{
  "n_layer": 12,
  "d_model": 224,
  "n_experts": 24,
  "experts_per_token": 2,
  "d_expert": 288,
  "d_shared_expert": 256,
  "activation": "squared_relu",
  "moe_layers": [4, 5, 6, 7, 8, 9, 10, 11],
  "router_score": "sigmoid",
  "normalize_top_k": true,
  "routed_scale": 1.0,
  "balance_loss": 0.00247,
  "balance_bias": true,
  "shared_expert_gate": true,
  "init_std_router": 0.0348,
  "lr_router": 0.00193,
  "n_head": 7,
  "n_kv_head": 7,
  "head_dim": 32,
  "vocab_size": 2048,
  "norm": "rmsnorm",
  "norm_place": "pre",
  "norm_eps": 1e-06,
  "positions": "learned+rope",
  "rope_base": 10000.0,
  "rope_fraction": 1.0,
  "qk_norm": true,
  "attn_scale": 0.272,
  "tie_embeddings": false,
  "parallel_block": false,
  "extras": ["capped logits"],
  "init": "normal",
  "init_std_qkv": 0.0246,
  "init_std_o": 0.0,
  "init_std_up": 0.0246,
  "init_std_down": 0.0,
  "optimizer": "soap_variant",
  "lr": 0.00592,
  "beta1": 0.95,
  "beta2": 0.99,
  "weight_decay": 0.032,
  "lr_head": 0.00966,
  "warmup_steps": 125,
  "schedule": "wsd",
  "decay_fraction": 1.0,
  "decay_shape": "linear",
  "final_lr_fraction": 0.02,
  "batch_tokens": [32768, 65536, 98304],
  "seq_len": 512,
  "doc_mask": true,
  "train_tokens": 418000000,
  "steps": 7193,
  "dataset": "wikipedia_en"
}
Below are experts of layer 7 (counted from 0) of a mixture-of-experts language model. Rows are named router (the router's row for the expert), down (a neuron's output weights, with its number) and show model dimensions 112-223. Each number is 500 + 25 x the weight over its row's rms, rounded and kept within 0 to 999. Numbers have three digits each.
After each expert's rows: a language model's description of what the expert responds to. This comes from a sample of Wikipedia text that the model never trained on.

# expert 9
router:548497512486488505510489498497448499510492526509549495530533481504491493492546459499481518495521492513505505491488478477467567500489491540490507460533458521439531487537535491490468478493495501489482465488494532499509489458480510521484464502506508554499516518483503483526522508527537494511494485492469536495531525474509486512504529487463
down0:514523507474545506500477519508551454510490466494556500499498494517505479494522503479480523516489516505530504487518436498447522498535487493451518452489523467490526497486501546507455479502454494496517518494502520544499467477515499527556493517506517528495481501483516479523489477467509501452506488481528523470488471458561472511478472444517
down1:522521502446511489485517462491467539535444477502467492514466512505461505534506534484507494463507476497471462481504479461496527503485444505495484489522506551481492495515497493515523493496527531521539509488537480502509522504500500553468503479462509492492428472521499515477493479485479511522457469516485489497492529532494509505470560503525
down2:514479506464506478505486549521491515519506477475521512506485499467482470476498525481493503495527501503536526505500486510514467526515481501496533520466501507522475503496515488483458486518491478497477455481527508506501486434474496506527497492485486522449543409492503486454494461505495520522514537473538504496512491540527464495505527476553
It responds to: Digits in years and numeric values, especially after 19 or 18 as in 1960s, 1863, and numbers in table cells.

# expert 2
router:499527502494504495509501462487531510498506480538507502507506499490526543500439470461451525502521520500499491553519513514469476500508546528503504461483517488513476521517516461494481455497536465495517466545481498473510482514499498527522458519530551505494475488504454499472547519481471467481524503490480500491502498469515495534526501544467
down0:477505490502504470496437493517527490525479485492518538492516527463461512514506499478506507472486527474518514508507497511457495481531485463488454492481470500546489529465472459486502468486522504537510499487504485516454514550486480458477492523507521493518511507482528438463518475532500530502543508514499512549464454500497540497503482464482
down1:501508501509505493492521546501520448478524522481531501504532489541473496549549498524488519493497474500504519536521471488486559531491536518516503483541510518537519456472505483502488553510477507496476513480473541504512498530497517506504463491490520488509502543531510575516511500463508530534525470564497546516482508477505531476500496484478
down2:452489486486493482491500504517470484481522515493494471524501504498457520449500493518483534497511553504499521473486467464488478501499526476489533463485486518557502501529478483497482469499481497491505481516498508482482550469436450484521475528479484508500522524539518490455554518486512498489551489485508499526518516530524491543474475465518
It responds to: List dashes at line starts in infoboxes, table pipes, and capitalized syllables like Ma, Ba, Sa, Ka beginning names.

# expert 4
router:508497578530492501533531488491515475485511510504508538460519497508439496496494525486512521513468525464480489502490461510493513472495471426477514489503512515488468521485528475514492471495508561475495479514508531505509503504505553471497486483492471511474471545509492475539486485519521502513479547514507531477532505458471480498522550502533
down0:503509480506544494470492559499533479532522520460484511516500473505467544506492498466509492540455524536533519567557485524523568445492478504518484522520484471532469505463477515436484488527513485502500488521524479475480512524483478542487519466521466525489537503540478505496489485508510540533496552490492492530502493493514486484488486496495
down1:499507462535494495514502540475496502499511511499472496521506456469509493503469502457530526487524475484521500511519541528504489503517479460513505469505506490495503519576529547523530492492488512516468526502503495519506500505475517452462541465497471454464504538519487483504526499513492516516540505520562493470522480499467494544502546440531
down2:513550541518506501478514503531536520474462531496536485455500482485514508512459523471513485515465519510495509478449489512496509528448484488507523485449496486489494478511458483538509471504524458526537517535533509491494452552516539496495499538493542500470488488491491479495501507469520499452472510517505504483474498522481484493517488482479
It responds to: Middle pieces of common words before a suffix, such as er, ur, ri, duc, continu, as in Medi-ter-ranean, count-ri-es.

# expert 3
router:479517554511459487504495525477564530483497506472527456516521554498465501440472506453461466493504515464495490502536468499478504476520535468522505473485531520503542464482529542526477543516492512514500444514487471528506491482474479511504491518500489494506478494495508483509496507494566485497478527479482528477515533501515473546491537524513
down0:518476495489506493500456480491537476489518525567468490505513484535507474509481538519471540497514497494555480479501506598510539519547496503516472448536478482487494508494477521511517504482502496506485541466464502564503496506488522502509463480488511505514503551492491481517500537497488521484507530501500472498528510522524530531482451499452
down1:480461518497495445530483501531491512542577475474525519529505488534481524477481511521507485494509501502479474499490478489522522531458547520570499484511489493504537521449503475499505511503508523579501514446490509518499496491465519538527496464510515515554484518521504501514475469496506502518475533511448523465525509512572524548547465510472
down2:482509523472482441482493512471521486498495495501486474430521536440479486470484533514487512496498524441498459512526506484526470493493548476546506538488462444490522522505467503482489480501479518492506489506481492535470513429507496527520508490511466469508509507506543474497457493469469551533499487501492496468552461457493528508466491480467
It responds to: Opening parentheses and quotes, slashes, dashes, and word-initial prefixes like con, ex, pro, de, un, and sentence-initial In.

# expert 0
router:470495510530508541507521476512507497495462480523531509499505513511506486508488546534512475531514458495464509459554486487494443515508502479510508527492547493476498484514501495510515468510478497494532506523492535498477475469480496507458487526506529527478509505488473504470495486492553471478483502509477518459508537496514472485489516518469
down0:529502535500496493531489501511480485496493521457499469474487508489502493482480534515522475508491542513531473494486510474520495481501487425506550439538517465520497519514502495452515479483490535523501495484515482537501523524503494529505466484494541466467489484487497532484513536528516509528514522488517510530439472477524526484547477487471
down1:535530481461481506498529483514513503496495523502519546481540471504502530503513469516540482501472536530493489417490471464481554551508533508526463493489528553496503560496513505474517469509459480487491496470479495556475551505524513500503499515519503505512510483503503549491520534529498506510489499477505527539482545507505487457545537487492
down2:512498505467478529486524491547504532525472527472529474467471552515480468548493499498510451456511487489523551507517514514523524472498534480498480516456465441482496509489504503511489488455501490534498508502473465503474523488466477505552513509545542483474527542527531547550459521526516510512494459478492475515461475536536525478488477506523
It responds to: Short consonant-vowel pieces at or near a word's start, such as Bu, Lo, Po, mo, and ar in t-ar-get or Car-ibbean.

# expert 23
router:474479485490497513498497484496491514498515490484523526521524514491462514492536478511543483487540475534448544450504501473529498517496514496512536506483493500484525452537500498493508493547503517491482475531523504510563476507511521519509453484537512539485503552494513443531448485530525498541527514527471486500522516494489488481495488524513
down0:470509521479501512523500507483529491553522521501456495493498497467491513492542489538500498502495534504457475472470539500506502461483546497493520554498540485554502508508548504506517504503467468501507518516476520500515481448482491501488512487487477521465517531511486477485483523494517451516503469472454451501439507477474493493464491516496
down1:480494511419463433459457534490510497518497505497466496491492497467499494494476504526541459508535503498519503481543481501486492516532525508510485459483506493518502507444529493507467488499514483486513543503517475508512478512462464501503527494439465529441514474480500495494502514528517484510504494465487486500495503533489483530473532503517
down2:519480475474478509487486486475502498509481518534510502534554522489523495520502487498469522530460484501500542511531537463521543428500548477477486492522500524512499488495522519539490508519523498508533499479452521456530508473518515490515483495491525463522499532514544469513484539467518472516519500523513482518515511488518540515488512478527
It responds to: Numbers in tables and number lists, table rule lines like ---|---|, and rare mid-word fragments like mar in supramarginal, tro in patron.

# expert 17
router:502540515485487477489502504523498498524483540498519491470498546510461495513501481503508487513497497479493485467549481518470494540484534503463549499479494532489491495516489467482483476457492495427517497489495534463522471471486511541509488504552543470548449506502444504490465517512522512501491458487526511493496507480526530539480513501456
down0:516482487514508485493478523512481512490463489487510551422470508513465503460528461487490551491488491493505500455483522505459512462464524469507511535507497472517531529506516543514501509504494519534510475492503473496495459448507521535472543552519489541470498519495506525538440506472527479482513491536522526533530486478498508486496493470531
down1:536502460467498511541537510495498504484540508506476503549508519535528506478478506466495517497485520543506487512506531524519463479562562474492500484500510475481462512494479499504451474538483474529503483543498487465516492514515480512522508496490526493495434474501516456535480480535470508541496469529472519497499506502520486468483518534513
down2:547505500510495528516501542483473495496526496499500532555490498513501497533524531527491477551481495525506498526480543555534454465490524500466486498492471500503498447519462507489497526493521537499532518494493468469511468493505452514513457508502545506541485518449499514538498495512485524531522523442531516520551528468493506480458484508522
It responds to: Bare space tokens in tables and before numbers, plus verb particles and past verbs such as up, out, made, won, re-.

# expert 18
router:474504487489489515453497523503472514469449510571520475498435498485533488501496514518500526493492510447468518447500539505545512475480510488561507451540521474459506467546524479482516496470495442439460518509520544470520506484489483461527512456494496483500514502479529513478469437521479506488468470523519531520498503498489472517537487464481
down0:528499497467471471518511464524518468506512558534495505455542534457471500523475505510478535483529528518500500473503494508510502532503509516496482495461495548513459523480508480518502478513550538511512494544505463489483471494521490490468482478528526470487482516528516508486532530515519526514495501526516526531545469451468525488551506501471
down1:477468486435501502468483483501502455534512527534524512519501507483497486508508456499523481509475495538510488478528488487527457511515527572535480466487446522506493536523471494471498520483509527502475437487479482544503502505498512520535498501496482522482522499538517480462520517525489469496450508469501487512498522520539550510490467507505
down2:542523481554496495484503480484471504482485474533536486526508529512480435444461495489497522465503470502533510501473484456460506516467495459495519517480478480501503494481493508498506521494499506547517488491504476503549506478507515526512515507500514498551512533459519472570472519490527501482496509485475494524533478483502507490491518517491
It responds to: Word-final consonant pieces such as th, g, k, h, t, plus km, %, year, Church and Cyrillic letters.

# expert 6
router:501549507499475550455493496503581478473544532505470476517476505532512464481522490521489493498513498522493475434486508540505462501527510504501516485495504455486528510457524526525494474503517499487509488490490514483477474504473525445530496481536489472461491495478483502504461560514492493496541531516484493514530516506487510492471476511507
down0:524471494525465444461457479501513500486498525501457504487511446513490530541475520466498487541473527464497502546478494492442504487521470524499538457485486493497516474519518476519492525491524483465471477491483476514483469473513520480509499523512459501493546497507484530601464458516484548480545493547510528527544489546467483493514498507499
down1:505493537506534475479461464471523482503490522511506514501524501514484495474531474500515482500512516574505523451525474495485486479448475465525458496561500467501482485535541505488509485504514469488490488462479527500501489557502559443519482539524475476542522511508503496481515492519483541478498509521512542443482495518499480550495512498536
down2:442517506468499489525512519483502471534504528485550487517501549502490484486521551521472506558491527480501526480454521468466520488465524496502514536486541469502520533464498468473489486556537458505518482481534558525519487460474504448515541533521515507495501458514514515524479519502481501492537473487475502507467496472527490528522507510472
It responds to: Pieces like co, Co, h, od inside Latin taxon names in classification lists, plus the w of www in website fields.

# expert 22
router:517474504481559532438511496500501514498535485511520509512500509516496514504516553518516532524494568472497461505521519479465514547496491508463496477543442515464538516507466527503475458465560519499489487487488504529552518488464550478485481489510557517492518502473537527506521485521458502494520483520466505531550501510487477539517465482494
down0:474490469462505515481512461542502487489529523493495435510536508530505492509512533479458523462541504488501452495486502479492512525468474509506449494491501517517503460457490491521540446522515517477524504493514507509515538526508462471509487520505503511490489535479513494495534477496496531487477473455505521537554513517510508523498505511473
down1:458544448482495518475457504534546519510478457497466480473507535507505446493514473475517488487565506544492520514472438497520486558523510540529484503515493566476491497503517504481483447488510420511489517510491470506519524481528497491474516494497465515509518508500505475479555506498536456444491538539491481480474525513513509440537524491491
down2:517471507500460551508440493489468506488479490444467480491477486502511466536501494466486498469479516437515497512479575504483477522539490520510511491514478530457501532497439524524493512487522499506464524516494495513521465488532498478525483513496497497441483492502489523509517526502498504556509475473489489521515523519518515483489521493490
It responds to: Endings of proper names and places like son, ton, land, ian, and words like American, University, York, British.

# expert 8
router:526484499500460514493468462484463459498532502485538511555475510509504529487504506500503467521491518521514515451513494471495474529517518527460500460500523463472432487563484523491519518494482480529471493507499493516489523494526514523538489529498468495498511523488495492490424516452509504511466550512498510484514555472492503546494473538488
down0:471527454506520536504489473484487517521511502476512498499499517544480489508502482501511545455490548471523516514503554496552485500520498519502519501500520508504473494474502514483542521443476479514488500463511460491459497577497481535498486491513548507489518511477497499484536477526472510512472507525529516534513440510517471473505545464428
down1:500520493511517510509478484518515487501494505523518537555549482523555464490483477507452521519499483499487529511524492483462539463494514481499513428488513490500469492488476500495469512469485513502515502471480524471494497535539503463496484470494551494484486482477491482561501518545507446502499493521484501483515469534565494445533476505471
down2:508513510504500454480488521516468454531530520535477505511521525482526501519466495540503489523481507529489476512491500471476523446519529538481536499516495496516498522477486524501499515488536478524480499510548495551528509491500489519546450494503518510487473528478522490523469462510521480537531545512467520488467476485506550492508475494519
It responds to: First letters or onsets of words such as f, p, W, ch, comp, and the == opening section headings.

# expert 5
router:509513538490530483452497498496508488519531485478488504468492563494496505494519545470473473494477500486459505508458542510494475541519536473479542489522526561438521492519517494472478533503485472504487439481492519509487482488496528503523494471490563509494508503487463485506484550498522482502515479523521501498503501521475467529489483512494
down0:493489494463445460498540526467502505528509504484497540477463473557522480502582499582494527528502532480491506490469487553475476514528482499512455488491485495476520544490489494501511503510526515469482489509475478545473526497470514481488492508479502503518523512480480490515523472528496504494490473521467550502466523512486512510486491501497
down1:496500534544523471519493498536497519482517495494488482508519468528513464484494529501495501505490511517511498532505514485551507540507493495459492499485458504497520480484524521510520461479517516486496523516462523497500468520488517492550471481495549489505480491516486473466487512498511476470467496499521489534522470529508483479530520513496
down2:500469537467510502509493470519525475517469464518513521480532472404472451510485510447500506542448476474513478463528511488468460538497482502495535494525542466505521507476479491495511470468500535461520504509504496533480451531540522527481476482509489517511480498489479522484484485483512514541503463513475513522483560491476512483521464509498
It responds to: Short letter fragments inside words and acronyms, such as n, il, t in stre-n-gth or Plo-t, plus New, North, short, video.